python train.py --attn_scale=0.125 --parallel_block=false --dataset="wikipedia_en"
Below are experts of layer 4 (counted from 0) of a mixture-of-experts language model. Rows are named router (the router's row for the expert), down (a neuron's output weights, with its number) and show model dimensions 288-383. Each number is 50 + 12 x the weight over its row's rms, rounded and kept within 0 to 99.
After each expert's rows: "comes before" lists some tokens at least twice as common just after its tokens as in all text. This comes from a sample of Wikipedia text that the model never trained on. Tokens count by the router's weight.

# expert 12
router:61 25 40 36 37 35 61 37 66 47 32 50 43 48 73 40 65 44 42 59 72 49 38 37 55 49 48 55 43 63 72 42 35 59 41 54 32 52 57 53 57 57 53 63 48 67 60 40 55 74 46 37 40 47 68 50 79 44 50 52 45 45 65 67 38 34 64 48 43 51 37 64 53 32 63 52 75 70 43 43 31 52 40 35 59 47 60 72 38 74 63 46 42 60 60 51
down0:74 68 58 67 59 43 55 58 36 61 57 72 45 45 57 50 50 38 61 27 59 37 46 70 57 31 53 42 53 62 44 35 42 52 48 87 55 25 62 69 49 81 52 25 53 63 43 71 63 67 33 53 36 33 62 58 51 30 54 43 49 40 42 43 61 45 54 34 48 57 55 50 59 46 48 38 56 47 32 44 67 47 41 62 48 56 33 34 40 34 40 50 47 33 44 59
down1:71 57 41 32 43 42 55 54 38 39 26 58 53 45 52 44 50 35 52 60 59 38 59 53 60 47 45 41 53 75 54 53 69 50 41 53 55 54 43 35 60 62 49 56 58 68 57 63 50 69 54 43 50 48 68 41 43 54 42 37 59 30 42 52 59 41 69 54 54 41 49 18 58 49 58 42 54 52 27 43 55 43 43 41 66 68 40 45 68 50 46 56 34 42 66 46
down2:49 53 51 70 44 59 53 60 49 49 42 41 52 19 61 63 48 48 42 51 48 49 45 28 48 47 57 48 39 53 43 31 50 43 36 63 30 37 41 60 60 55 64 35 35 69 39 56 56 46 40 55 04 65 54 55 53 48 35 37 43 49 49 36 45 43 44 42 42 37 35 56 64 71 52 42 59 62 52 70 48 69 38 54 67 38 34 62 50 41 56 38 52 55 47 33
down3:60 35 51 55 66 50 31 58 43 49 43 52 45 58 38 37 60 41 47 37 79 56 30 43 59 75 42 58 48 64 44 50 46 53 62 54 23 64 54 68 73 36 54 60 41 41 30 40 54 48 62 60 43 42 68 48 60 49 54 62 45 59 67 55 67 57 47 44 43 52 46 66 47 52 64 28 40 55 57 31 42 34 62 52 55 50 41 37 18 56 40 55 50 53 45 78
comes before: "19", "20", "18", " ", "17", "16"

# expert 9
router:62 45 45 51 46 48 57 36 57 38 56 49 24 52 93 47 61 27 45 67 60 49 50 56 57 55 42 51 54 65 63 40 43 59 51 43 38 54 56 67 53 60 66 53 48 66 42 35 53 75 45 32 30 59 48 56 49 30 41 48 42 38 61 62 50 35 52 50 49 48 36 56 67 32 58 38 52 58 55 45 45 29 30 55 50 58 68 56 41 60 51 60 27 59 71 39
down0:57 57 56 51 65 52 56 82 36 57 60 40 39 49 51 47 57 44 62 51 23 63 59 47 50 77 40 54 40 53 54 50 55 48 56 79 42 58 47 46 55 42 46 48 56 57 49 60 48 48 39 60 48 40 43 65 66 41 57 40 35 48 67 64 81 41 42 42 45 54 46 56 48 42 44 36 60 42 35 53 55 69 48 37 55 52 39 40 59 63 46 51 26 28 78 54
down1:62 56 48 49 45 77 75 57 54 62 56 40 42 47 33 51 44 46 51 44 69 61 46 34 59 34 54 41 49 56 33 23 35 40 49 24 54 68 24 61 56 36 51 55 57 34 62 47 63 59 44 22 45 71 51 80 41 26 51 61 47 70 51 45 41 47 39 39 67 78 79 35 42 36 56 52 60 49 40 52 35 52 55 40 55 51 43 54 37 57 66 66 57 36 46 67
down2:49 46 45 61 60 30 81 63 57 60 52 17 41 47 43 39 67 45 44 37 66 50 81 40 50 44 58 51 51 54 41 57 52 35 49 32 66 52 31 31 43 62 69 34 58 61 22 68 46 78 65 46 57 54 32 62 75 61 45 69 43 51 22 42 62 69 35 59 45 29 31 53 62 47 50 43 52 53 60 43 62 39 59 59 36 50 42 58 38 38 59 63 47 60 54 56
down3:57 39 58 71 59 57 32 46 58 62 35 49 30 61 45 45 55 60 62 21 38 43 43 61 55 33 32 42 61 53 30 11 51 69 60 52 66 60 55 45 52 50 58 56 67 71 51 53 68 34 74 39 49 59 40 35 56 54 26 65 35 30 57 58 45 38 52 39 46 56 68 41 51 59 46 53 36 19 29 46 54 56 60 48 47 62 41 62 59 38 58 56 43 39 66 61
comes before: ":", " of", " |\n", " in", " by", " to"

# expert 11
router:64 31 43 43 38 46 59 49 51 33 35 34 47 56 64 35 58 38 52 50 51 47 47 39 64 53 45 74 42 64 49 34 41 62 44 33 37 58 51 66 70 52 55 62 66 50 47 41 58 77 57 33 34 41 51 40 61 43 33 63 43 39 51 58 33 26 63 53 44 81 36 59 53 24 53 43 46 50 40 50 40 46 33 52 64 47 66 48 54 66 61 45 31 51 56 36
down0:46 36 30 37 62 51 43 47 42 45 69 51 53 52 57 67 49 23 43 62 57 58 54 45 61 32 52 53 49 46 61 61 46 46 46 48 45 35 42 44 48 34 60 55 47 33 67 58 59 36 76 52 37 30 44 72 57 55 46 54 42 55 34 58 51 39 51 43 67 60 66 36 52 62 64 64 33 58 72 60 44 50 51 59 63 53 46 49 79 54 27 51 44 59 51 36
down1:40 60 36 55 40 43 37 45 56 72 37 42 36 68 59 52 60 59 48 55 36 54 54 40 29 39 42 41 52 81 42 34 52 57 53 49 51 61 64 55 62 39 48 30 63 54 58 39 76 48 31 28 59 68 55 39 44 41 59 59 58 27 48 49 54 30 55 26 42 54 56 81 57 35 62 43 54 72 50 53 65 54 53 40 56 35 49 42 32 53 54 78 60 53 38 25
down2:44 59 36 54 47 36 55 32 33 58 58 50 40 62 49 46 54 60 33 33 40 43 73 46 44 39 49 34 52 53 58 23 53 56 46 53 56 48 63 57 33 49 29 51 53 47 61 09 42 60 34 49 45 43 58 58 55 61 67 69 59 52 30 51 45 44 40 31 54 53 46 37 25 49 42 44 17 49 27 59 58 31 47 61 57 60 56 57 49 68 74 50 51 61 48 66
down3:54 52 47 45 51 30 65 44 47 36 51 57 30 57 46 65 65 30 40 46 37 41 45 39 62 52 47 60 47 62 70 55 37 73 59 42 71 54 34 61 50 43 49 36 63 40 45 40 37 50 57 50 54 33 59 54 58 41 43 42 45 63 40 58 56 53 60 49 69 68 56 38 53 55 51 48 42 34 44 65 49 39 62 56 63 67 47 63 36 46 38 57 53 59 48 70
comes before: " a", " to", " in", " the", " by", " on"

# expert 4
router:66 35 47 41 41 35 61 45 59 51 43 37 32 54 54 50 50 23 51 47 77 50 46 47 67 60 30 72 44 53 61 38 43 51 57 29 39 68 48 57 53 61 48 50 50 69 54 44 52 94 62 50 37 55 45 21 54 46 35 50 41 46 53 56 35 38 44 48 33 52 53 58 52 42 68 61 52 58 33 49 49 45 49 36 58 48 66 66 45 53 59 47 39 52 64 45
down0:53 37 32 30 45 68 58 56 48 45 80 38 41 40 44 36 65 41 37 37 47 54 59 38 36 23 68 51 60 61 60 49 36 31 47 41 60 55 59 35 56 50 56 78 52 63 65 43 77 45 64 39 45 42 48 52 55 49 47 38 41 18 48 38 44 33 40 56 40 91 58 59 51 60 56 56 69 61 54 49 47 57 54 47 46 39 51 44 54 54 50 62 75 45 63 36
down1:55 48 63 39 68 46 69 48 56 38 66 55 33 52 57 42 48 58 40 78 68 56 50 22 74 56 78 36 45 33 54 56 62 57 51 37 42 50 54 61 57 55 45 53 45 56 63 43 64 36 44 54 47 46 66 81 57 60 33 50 47 52 54 43 65 59 35 36 60 51 25 39 65 83 54 79 69 39 52 40 25 34 29 44 40 48 50 55 36 54 35 47 43 46 47 36
down2:55 37 50 51 75 46 44 51 46 52 69 66 39 50 87 39 58 45 47 36 54 53 45 59 57 57 49 56 59 33 41 43 55 52 48 64 56 51 52 46 51 54 54 55 51 58 39 58 60 56 52 54 39 53 43 65 50 50 54 69 57 66 47 41 47 39 60 52 51 61 60 56 70 47 46 53 50 47 55 18 42 64 41 56 56 56 63 30 19 38 59 52 45 46 32 32
down3:61 39 42 53 38 45 44 58 47 36 63 70 72 41 32 48 45 53 38 58 46 43 46 62 54 51 55 53 45 48 59 45 53 63 53 40 51 52 56 26 51 61 29 56 61 51 55 52 61 54 67 42 48 59 66 30 65 47 39 45 49 33 54 55 76 34 48 59 62 33 55 55 52 59 67 58 52 73 45 39 50 61 58 75 42 52 64 63 41 63 46 34 42 49 53 32
comes before: ":", "-", "\n", " |", "%", "°N"

# expert 23
router:53 27 34 47 41 42 51 48 48 51 47 50 41 66 58 37 54 46 44 56 69 37 44 49 60 58 42 44 48 60 56 48 48 59 30 50 36 59 67 58 50 50 66 74 61 47 46 46 51 61 36 33 45 46 61 37 51 43 29 68 49 50 45 58 35 37 58 43 42 46 37 45 50 43 63 49 62 55 64 36 46 46 42 18 60 38 70 34 38 56 54 44 44 56 55 51
down0:44 49 65 74 49 56 46 58 44 61 54 46 29 45 78 55 62 64 34 42 48 52 60 75 34 57 40 37 65 36 64 44 64 49 52 42 48 40 43 34 44 43 50 31 43 48 46 53 40 46 54 57 50 46 60 40 48 60 27 43 44 60 34 36 79 72 53 72 48 47 29 50 18 52 31 64 47 49 44 54 51 60 74 53 50 42 52 38 27 50 43 42 54 35 71 48
down1:36 54 58 42 50 42 39 60 64 34 61 58 56 58 41 48 49 29 48 35 50 52 37 55 48 57 29 52 49 53 48 48 53 52 47 45 53 44 42 53 40 64 51 70 46 76 50 41 31 68 31 39 39 54 58 46 49 56 66 35 42 44 22 47 58 46 57 58 63 42 37 59 55 42 59 23 58 66 54 65 51 58 43 45 42 29 51 44 46 49 34 42 39 45 53 42
down2:56 39 34 51 52 45 38 43 46 45 48 43 33 66 52 57 30 45 64 46 38 63 42 37 32 73 55 41 44 46 55 47 43 49 46 61 53 37 53 39 53 76 62 62 51 49 41 68 38 39 68 35 41 59 58 57 59 51 80 55 20 22 54 65 40 51 46 36 43 58 31 59 56 60 60 63 33 31 64 45 59 48 59 48 57 42 38 50 68 51 58 52 42 61 37 37
down3:37 44 57 61 53 44 44 59 38 74 39 37 45 44 62 74 28 65 34 60 41 36 42 57 44 64 50 45 44 60 46 55 38 58 48 22 49 62 47 53 39 43 76 47 57 64 45 51 60 49 55 43 49 48 39 48 43 27 37 36 58 64 41 31 55 52 39 47 55 49 52 49 36 56 55 58 48 49 61 45 50 45 50 45 67 55 31 66 68 46 69 42 55 45 46 49
comes before: " ", "0", "1", "2", "3", "4"

# expert 0
router:58 37 59 39 32 50 53 49 62 36 27 49 37 48 65 43 56 46 49 58 58 48 48 47 72 61 28 54 33 52 59 43 52 72 49 37 50 49 58 55 60 46 63 47 54 51 53 44 55 67 47 32 33 49 73 47 55 44 35 45 44 44 61 52 44 29 51 44 43 47 29 58 52 45 50 38 66 55 46 40 31 47 42 43 48 54 52 55 34 65 62 55 24 53 67 40
down0:77 54 49 34 41 63 73 66 41 50 61 57 27 36 32 31 57 33 43 71 65 56 52 63 41 18 51 63 67 59 63 53 54 40 29 61 63 38 53 31 51 60 56 73 66 57 39 53 62 62 42 58 54 71 44 53 58 63 38 51 48 49 51 30 36 47 44 44 43 41 59 52 52 49 68 34 44 57 71 50 42 53 27 53 51 42 36 65 47 39 26 63 34 48 47 52
down1:82 45 46 46 53 58 50 48 67 43 57 62 27 63 65 45 49 47 60 58 55 60 65 59 29 32 67 61 49 40 49 30 58 58 51 45 57 40 48 54 53 35 40 39 62 51 45 46 46 75 53 33 38 77 69 68 36 46 49 67 41 52 43 52 57 33 45 33 64 54 37 63 41 29 50 19 47 55 58 53 49 60 45 81 39 43 42 70 44 36 42 47 46 42 81 58
down2:62 44 68 44 61 48 70 79 50 49 63 73 43 67 41 59 53 48 48 59 49 40 67 35 42 43 66 56 75 57 57 36 33 54 51 57 54 36 46 60 40 62 53 45 34 64 35 50 35 83 42 35 58 56 25 52 67 50 59 57 25 62 66 65 40 41 48 57 36 42 37 60 54 46 45 37 26 53 36 52 38 38 38 57 69 62 40 58 75 46 51 37 58 59 42 34
down3:51 30 47 44 54 29 54 44 42 50 42 42 46 30 46 61 52 42 82 50 37 38 41 61 79 55 32 37 47 57 58 46 58 35 60 56 47 75 50 62 62 40 46 33 37 63 63 56 67 35 65 49 59 51 44 36 58 58 49 27 58 37 67 30 42 72 41 56 52 59 44 58 28 44 53 59 50 54 31 47 52 44 61 40 46 62 24 39 49 38 65 50 48 55 36 42
comes before: " ", " the", " a", "|", " his", "born"